From a checkpoint of a small mixture-of-experts model trained on Wikipedia: width 224, 96 experts in each of 12 layers.
Below are experts of layer 2 (counted from 0) of a mixture-of-experts language model. Rows are named down (a neuron's output weights, with its number) and show model dimensions 112-223. Each number is 500 + 50 x the weight over its row's rms, rounded and kept within 0 to 999. Numbers have three digits each.
Before each expert's rows: "comes before" lists some tokens at least twice as common just after its tokens as in all text. This comes from a sample of Wikipedia text that the model never trained on. Tokens count by the router's weight.

# expert 87
comes before: " |", ".", "–", ";", " |\n", ")"
down0:428543512527418491455453502561448513487473578533437554518531541467557572514474482487399462480489486396497437504488511547531370493540528496472426516512562449541495523447448501442533621500582518564519427483512530480555444429534388515461603493363509519515533445554539448525526479537532462560407417414543432589441514490493509550465492550455
down1:477497487522471581427501496545482511531441477552618462450561427420466481543444542475541692482479526455529604536442555588531479470505452488496524419399459487393559511516524509480541512441523435446507473484519490465615454539430554474524582474448509566436483547577484578401472500424527476391494408467536490543478462523520481499467511586544
down2:497460457534480445563423443511538493533522491485554449520551516489571537571499535570429508475527389484446415431492440544508507549504479486401476552489513494496479425423553559488487486539565491580543433571481582532514488497495529506495444523478499492517512529468461465485464446440595449596564550360536487482510527532514455560447482549439
down3:542569489475535471523538458532574550452483404526471491495526568537468542488643465548542511469535466566652568497391592485494625525497608546464497610499554480531501428594564532594405523437516538490620462457459460612516452490554396462477508514507566449486489453556500486493496489450474531432535468549494517610466506452508475489395443500525
down4:507481471475468517451524534589542509496524535562481470562499419601530513463527483530520455474485490571495435462525504457512571451499494522504408526556465383546502563506396522455442438558506500496491608467566546542507424554614547496510430565547472477488583507481484501506537535510545460557502573434471498420514496593534457521508424576517
down5:447493429480517511429502533525511515464506514549500516565442534449457450486533492505536506496566519481509545470494508486494565535511523546482422407623520505461560417443452515492639577487531452577480469479500532517543526549474543492430542501408429491594532484583513475521532469426425524519583517500518470505398540527476575547455541554491
down6:484469535578509442512522535467537490414544518463468583421471435562475491449537552509537546543408476454499511513496398470526449414462481500427500625456485582462507555583403597567489511520494511491511494531489555554543463518418494403577446498494489467477576512537396402525569516629504483597454439561565544457521484422411615448471549539562
down7:456470441541529584569472356503511440391420536495437472482470547528530519433572451484498440444404473400475520483590474448483493586502496497564467436505449627572540476547498383450511490552530472476495507504461462460470525533587541429557502412493451518462500493545455480584471487469470452522465527583509516449470576524497397491562607534478
down8:453529459553387378467555487434437502514491531500539434554478541490525497586488504520487533530569503460426493491472448522452476440585404397522419492516542513494478439613440436469452530528534469398476393558557438500448483473451482477465514496575536513490469523448481537484499639341503498510572515555478509476400511591485597498475415473406
down9:569537489539481635563594493470509494432487467517546546510498555473491417465510497452413420434498546505489444465440465526465516561459518506503475374601540424561555510482511519447513498544565435514427458572564430402464563350484500533486417558458530440463562497487469509379557466486495563419581591413518468449441576457517414549523483591566
down10:528472550535452492445478450546403510540582501524566518483422411506549530432489562441583574474424516546488592530445439457582402518516443553434494508543484566552499490583454442415550512450489565434572426446528509529563538567494486490580538483517405511543494472531513538493535496432552480466552410505529515518404459564582473489456584474503
down11:509473440493444491540514542517430512475426534450552485406383538534463491524460525534475477483539502506458571492497509557541517534406537411550589529535509536495534499481438543478504477491482503611371446486500437470479531537554484503548484478489456524370492495474596450451590463618640474467550556492489435524481457432502484521532534541488
down12:479428583505485512438447408553526530618498514458503416422463560498560493495593469513567391538504489481487448519520548441534491506503517544498500435510446506412578458539431508536420543591526527498403472478490537471475431510537499397406463472449624549542386575549485527484535512513557530429456479591496499494485534490468522497461499469486
down13:473529575505501442498482498459509524485463506486479491454529489545545507532541435484463529418490511459457588501493489460458505410480539399490443526447500496550452580547418446432650416580515554546511585592552481466483492562502541489474537592503592478552544476419543486511453527541482467354477594604458416497483550567510517434507450457501
down14:576544541500405451401427575522516385483497514503474509477491452528427519446548496503545562491516529522508517564660546527523561535470454493476396440513436499490479555546608471534517525421441522534522471480556479412528479602481521528535457514503525487499395504573528569523487505478576560477542509538448519557332534481471535470450564463470
down15:494504521490495524543553472449482559574503482591527476495501506416545515472426489469541428544433567469478576412533593454537526469510524489525508410331526498441497548421516481493453404547515499588554451520502468554488492523565501484481488465499489444520440474562570527475485461528526535515485500443427501563529498612492532494545419570442
down16:487523614569490509522478444500388560470625466523480577444460582567612503538494456497515525431491603513392496417436554393554465409511511572469428495544550426475521536528558561404513544514506515474485526524449448439427476551477534512574416579534536465527488464484485604499514460541533544541484528504549495495509493515529558469561537478500
down17:520500494527621487574478514535485438545446532439562465512553471491485560501522538564604514491466485535495538455447506498429502539540464522528490493537456512542454394571382481537484503493576505520518539578607495454556549481396465441512575562418456468471529586500496445500426594451543495442473525591459507405463532475498582385387556517440

# expert 36
comes before: " ", " |", ".", "–", " /", " |\n"
down0:509528459515466425461540501503535580501486406517514517538435513559566553551417475376469540480563455486420584568514509522452478522576502484434626489477595461568505475533421479490492488535470476445416466474547481504570523513462526447419465492446533493409526444479463529533596545505477371460487552499528562583609533468546486539485440460447
down1:560439441436435559506494483437477508423468565482497400472519456467423528483497573513467480482433535552490534538552544345460520491462613516468443412599491460480454516518588589539520591489484480533506601513485478477367545442471461470488496517493495464529506478492454491462492575509490494555496514577450548511530475517473425447435575421516
down2:481431407502566523526521565512525525490525432452505432524420539502458564494546522542430563490472469489521492457426449580593526457546468465489473486457483414386465489522475537411509515482551484517460493517497493443487547484527391441476516495487542494492501501503428576543540609387452591590573565513488426450528512480569558507487466557443
down3:613454558478504611506454475451495550430498521546442532533565498470453520405553486416439452452479442546474476514559556409525558511479553549535451516459514531481437571527467619444494597494587454511519472469514519532580509570533513512439482493534499508539467402401507561501543507420540535482517654554506548526558566445482535497460481400473
down4:451467510451408479480468481499466522538569455590487559554440496514545451558466613477507390580637549439511504480487446483436440509414461553404538500485485470496489601523479490553468498413559509528516577468439500505494433505508541509496526543493453478460556537523479522565485489487585432458576514562543527557518422399502525470472489434550
down5:560473535470445532423556495482501465493459467440571532511442519473573576470446493410410482542498554408644469459498430412436482438536511542445454485454537524418516495447531571471558533478466460481485475430485553515486446477462550392536465399498585487485581416476526546481499499490593511575463530535528493486506486469441530505560546525427
down6:427476566556535517497478602446542545516482512498479483539548626520524480409427551477467487603462439455454456482477502533486534540495520525490428444497587539551539476554502549562493517498416540506598472562505548448522569579572459516480517567443479484446552498527502546525507552488474522522473419462449501470461501540511563401450436546607
down7:472477566492430536530473478452489418563465453559596509401447518495423541396529528497483468413551456559531529429551564428489542510515496440547479456491457565502509554433488442517560486509560547496514494440506409539474488507499537495517528550548596467464477456477549529452466556487527541547510506596536457481437436400428673551512539438481
down8:422479544476538499453503512495479513529558471367504531559276506418500488491487533447538418456459564516479525498547493454546464520521426499542445527537531588515370529514510449561474549520527530485444486495432469521482465423497501484561460589484524471560496521530460472548611476595502532467502515505513541583518517551669536490544516509470
down9:443589518502588548576492504568489501443550501470465522548509497496451480472479462435571367518527519491429484425437470387538543443484455574518515527529427523532538496413509517511550603541450504517437515475491488480620506581445450546566437529460526587449497415441545560559458503458533516524473453507448469421467531489453458547474575545456
down10:529519480485427462517497479534422527490471581548480466515440593542553522602530473457583515501501475580457527468549533527502494503529468464459482515473505412496486437458518547508450495471402540540561508541509444541414570531466528431464402416505513551582531488532447462430633495401428539469510462464651573435570448545491425506502580477544
down11:481509487513478499383517464431453435530590478512454446455388495551558531560463555489510431584575463492393535535410512569481514467572405484540451479521561493577598397520425493591549499579484465499502418493382489540536490468453525444415447402545491422531538563505555501432475483587457473583518435540528494486378469518408517473540545460493
down12:519406464534441515522597465520611510489442480434557410446488501507524500569509477445499616458513529473490525534531507501442481487479474480525524514485545446460660560496525490629522528522480521497433415496543457495456477496546537499496478491483483453412552524449483491526567479519501539404487418520398444493480471513452499474509526508501
down13:524442457571437475385554504481560586483438432445520513453506556502551495503542539540402524549547473570555463509439567558493551437495481537485474448530574493432417523432496441485503487504579489498487488565528399491599511480458441475541583477511451443598580477468492485566465480434499509594502551448502431510494530495557528409464482594451
down14:453490478526592445576432556480491414504577447450511555584464469512446511569551531539488475610545435477567496531412485523500503491457451620405539517543548536423419482551463541514535478525499568527432451566504550466590580505462572479507523447554553501515412534573592460622463515421558480451472490492517494440462469514587535542412491512488
down15:565486506479383480555473551478504522436442550552515494553434368487501464489481434566610608506484558541486466484494444488526410453461565465448547505463427502416510474539458526464563455479484507520453540565427445473442605539489504494397538388507526459493497473592463507428503499525571464532505530468457521474413527565425522556540451551381
down16:518470545476568466513460532469502545424569579464463466421531506529453443527516443472541528612522480506462427384610538521488399587504477454567447588445486444512448493489576390489438496432478535462577494549576499541369538473521507623423560569484445512408530472438455505490452547518451481515410417430455503544503510474478480515481486477456
down17:517541440450513453486505465553443543502458521449585495498515521558569602553511491566511442420584582511486575513599319508460590495580441405513490421512473557477522510537498466572409459530486531486508522472506489472373558619498481474471535443500503525572489541537524452508459485494466432533533511581495497579280511420585504542544535467408

# expert 75
comes before: " of", ".", ":", " in", " (", ".\n\n"
down0:423514497495490473459438536501472444463487556555522596461473371405511536486435549565493500501468453460482409542458570557522432495541459450533586470478497499508476529499520551412404547520495516538528544496404472416503525463378504499557510487541529464587611415496469535447545467445566505432589495471473531561401569408553562494503545522457
down1:458552604570498483457531409546563517440575531457511591499498478515508452554536513482553473438553543481446569460433408620465612416474482575600443534381495391461401552488488586565541490546420490473428538491488487523538540505498507512470434457394493476610537511516615520480443448487508479481455441544433523538567477478442458464576487483474
down2:484403543504444530551488422511466466563535533492499460459427504498493531435474518442381509465465556454447597498547525536538385513510462550446442593596476429561410562474424472510517445511528538422440439515581466563516524505556514531596575549529518545536515534579493527478633404471445484493472416510555463430503467337528528588563498506549
down3:537417410553433482504478523510548454447530456504474525522533397441450442468575560558449531490482524530490456484444453449438550546467519529472494514587541514553484538519570536472426549538416512628503495409458536484557497489473521394348493524465535451539459496525517471557447497417490485560520484494407487505497443486525573501467538621617
down4:539464525461501499390448448556505461512571551497571484449469460539503559467551536492480418641521487438523539535505523450543542528464510452476520456453464534510510419475530492455393512565468503617538540522545487582593485398475459470407423496546449465475455557478479467428540435510399487497446499561432445429482483526522495584437480512448
down5:372524495577481627468459546494496490399485527418511442537536532468520556471541460462498422457401658604542394452526460372463415473484555459437472525473504446566549504461548462496415479460461530526503544506569487496543383484624472477592529505400504454519502477475527431559549506511476444499495489521503462558422433434570464532475531419568
down6:507437524554547534518500491531464675512540535472552453478409515522505491451488562501555484509566467405603394479474497537468395490568527460437515565376500466468543527417485620582476523468475455451431515497572500491441567572486485546515441491508459419547495540507516510489523531477456589578501453426422605531477523536524520471567570491376
down7:536443500488473540438441601492549432630485559468553431517424433430504461442542467510523499494452494451488481513590491476467506514452468442545454407504419518447409530499448560409578459458476420466518430473619522539446467541536480471471485500520498504475508550560505497452568501429441558471568510521514397540349590505512461433554456427485
down8:473512477500464475533535424439509521477553487486449521515513512513458518516490522485566475488463497448423504452459602466583574480445408508531528471435498465499553462567526618490546576487543491484540530483425476548449552543507544534498652565566565566492448580545492536392428473520548561568461480553415497599492490503519427482444461571576
down9:461504475478452521485401480487433540589504404554479540401506467408532517428436487528489518506535509465495501514512621479535450463622512624537482524449459516483448475481494545387470415596528522605576416464475553622496540457536473514506490452511495466568451481472526457464459484504460503480560486568552573570510590396563493442521457455446
down10:504406536504486543536514546436441461492528511462516473569549531551555452536484457478477527504483508458418530465531513492542443527555542507549384445463547530626442546450581493462613519479556563423573475466533414511419427443466479470461486533434514495512471459502527568522510483460485405551458511497483550425490601425522468420539512458509
down11:518511391510492502525473434651494448502472489577523485553620513532509543506589464506563539419493405467479562510408517540542419580587477509509505421561503506553480441514461532535394468484590517482451490488395560577588470506513482507563535581475453582531544534586487475446538467578426638488443499575535476586512436492566475555542530553479
down12:541549596578528508517532489500611527574505511411502435468544362487451544536495461493516441466528427534545490498560412484557509516502592537532612457577450493491540469466547445518601580539544419525456537598528441464497586513558572526464498485545467503502516505467473497468447488481545540438491525494533391564503497527541500510482495389566
down13:536531509569592471549508517526408517504444565410452438407524477550504440622452508564439572505473484500511472538538575389499438532524501491503481525539544451445473526431451475391533404455503564486485535450444467519533562604395505575480473530602512560444540435474497460461573513579548419607460478505428431489518500527479472470519449391451
down14:395466570463423491515531451519554524424465546546536449518410472478476536527446567511546480432417491582477472585493585562509492509442514480491445509426538444396554429552548545514481487498526475469439560405504519551471462398514529562438632538478574455464453575503533397516435442477482548455501417512493523538488509456470502516453540498483
down15:458470473448617474501452495515483520508505493488479548412527532475452524449488416557513348493509467505580544619506565379580549496472470495582477482521593473526571473537530444588452569504500475545507581455486533489520512522511536393359543488601403586417418477521395441518548491439462493432519522473472470497588511514466444489445533544522
down16:489560493465521484494496553527476517492435524463499511527533498459551590569606481536522456592510451559517475526529488421471445441449472474495508467468551602472534454545466574543523471492508512539547598559513636371431432463504585466532527459488492535548467563425550511461424535415472479414498585450408431563464502583536539557372455561501
down17:542443520537447439607536562484459488623503490500534508587469497438469473408575589582519608532462561439482553447556582490474551490504479538409507450467460511474577485590528535549426388425404474531480537502460570534461604429511519431528526528521484559490473466466457458504475543393498487569479504485479445483476403480483540428486459406516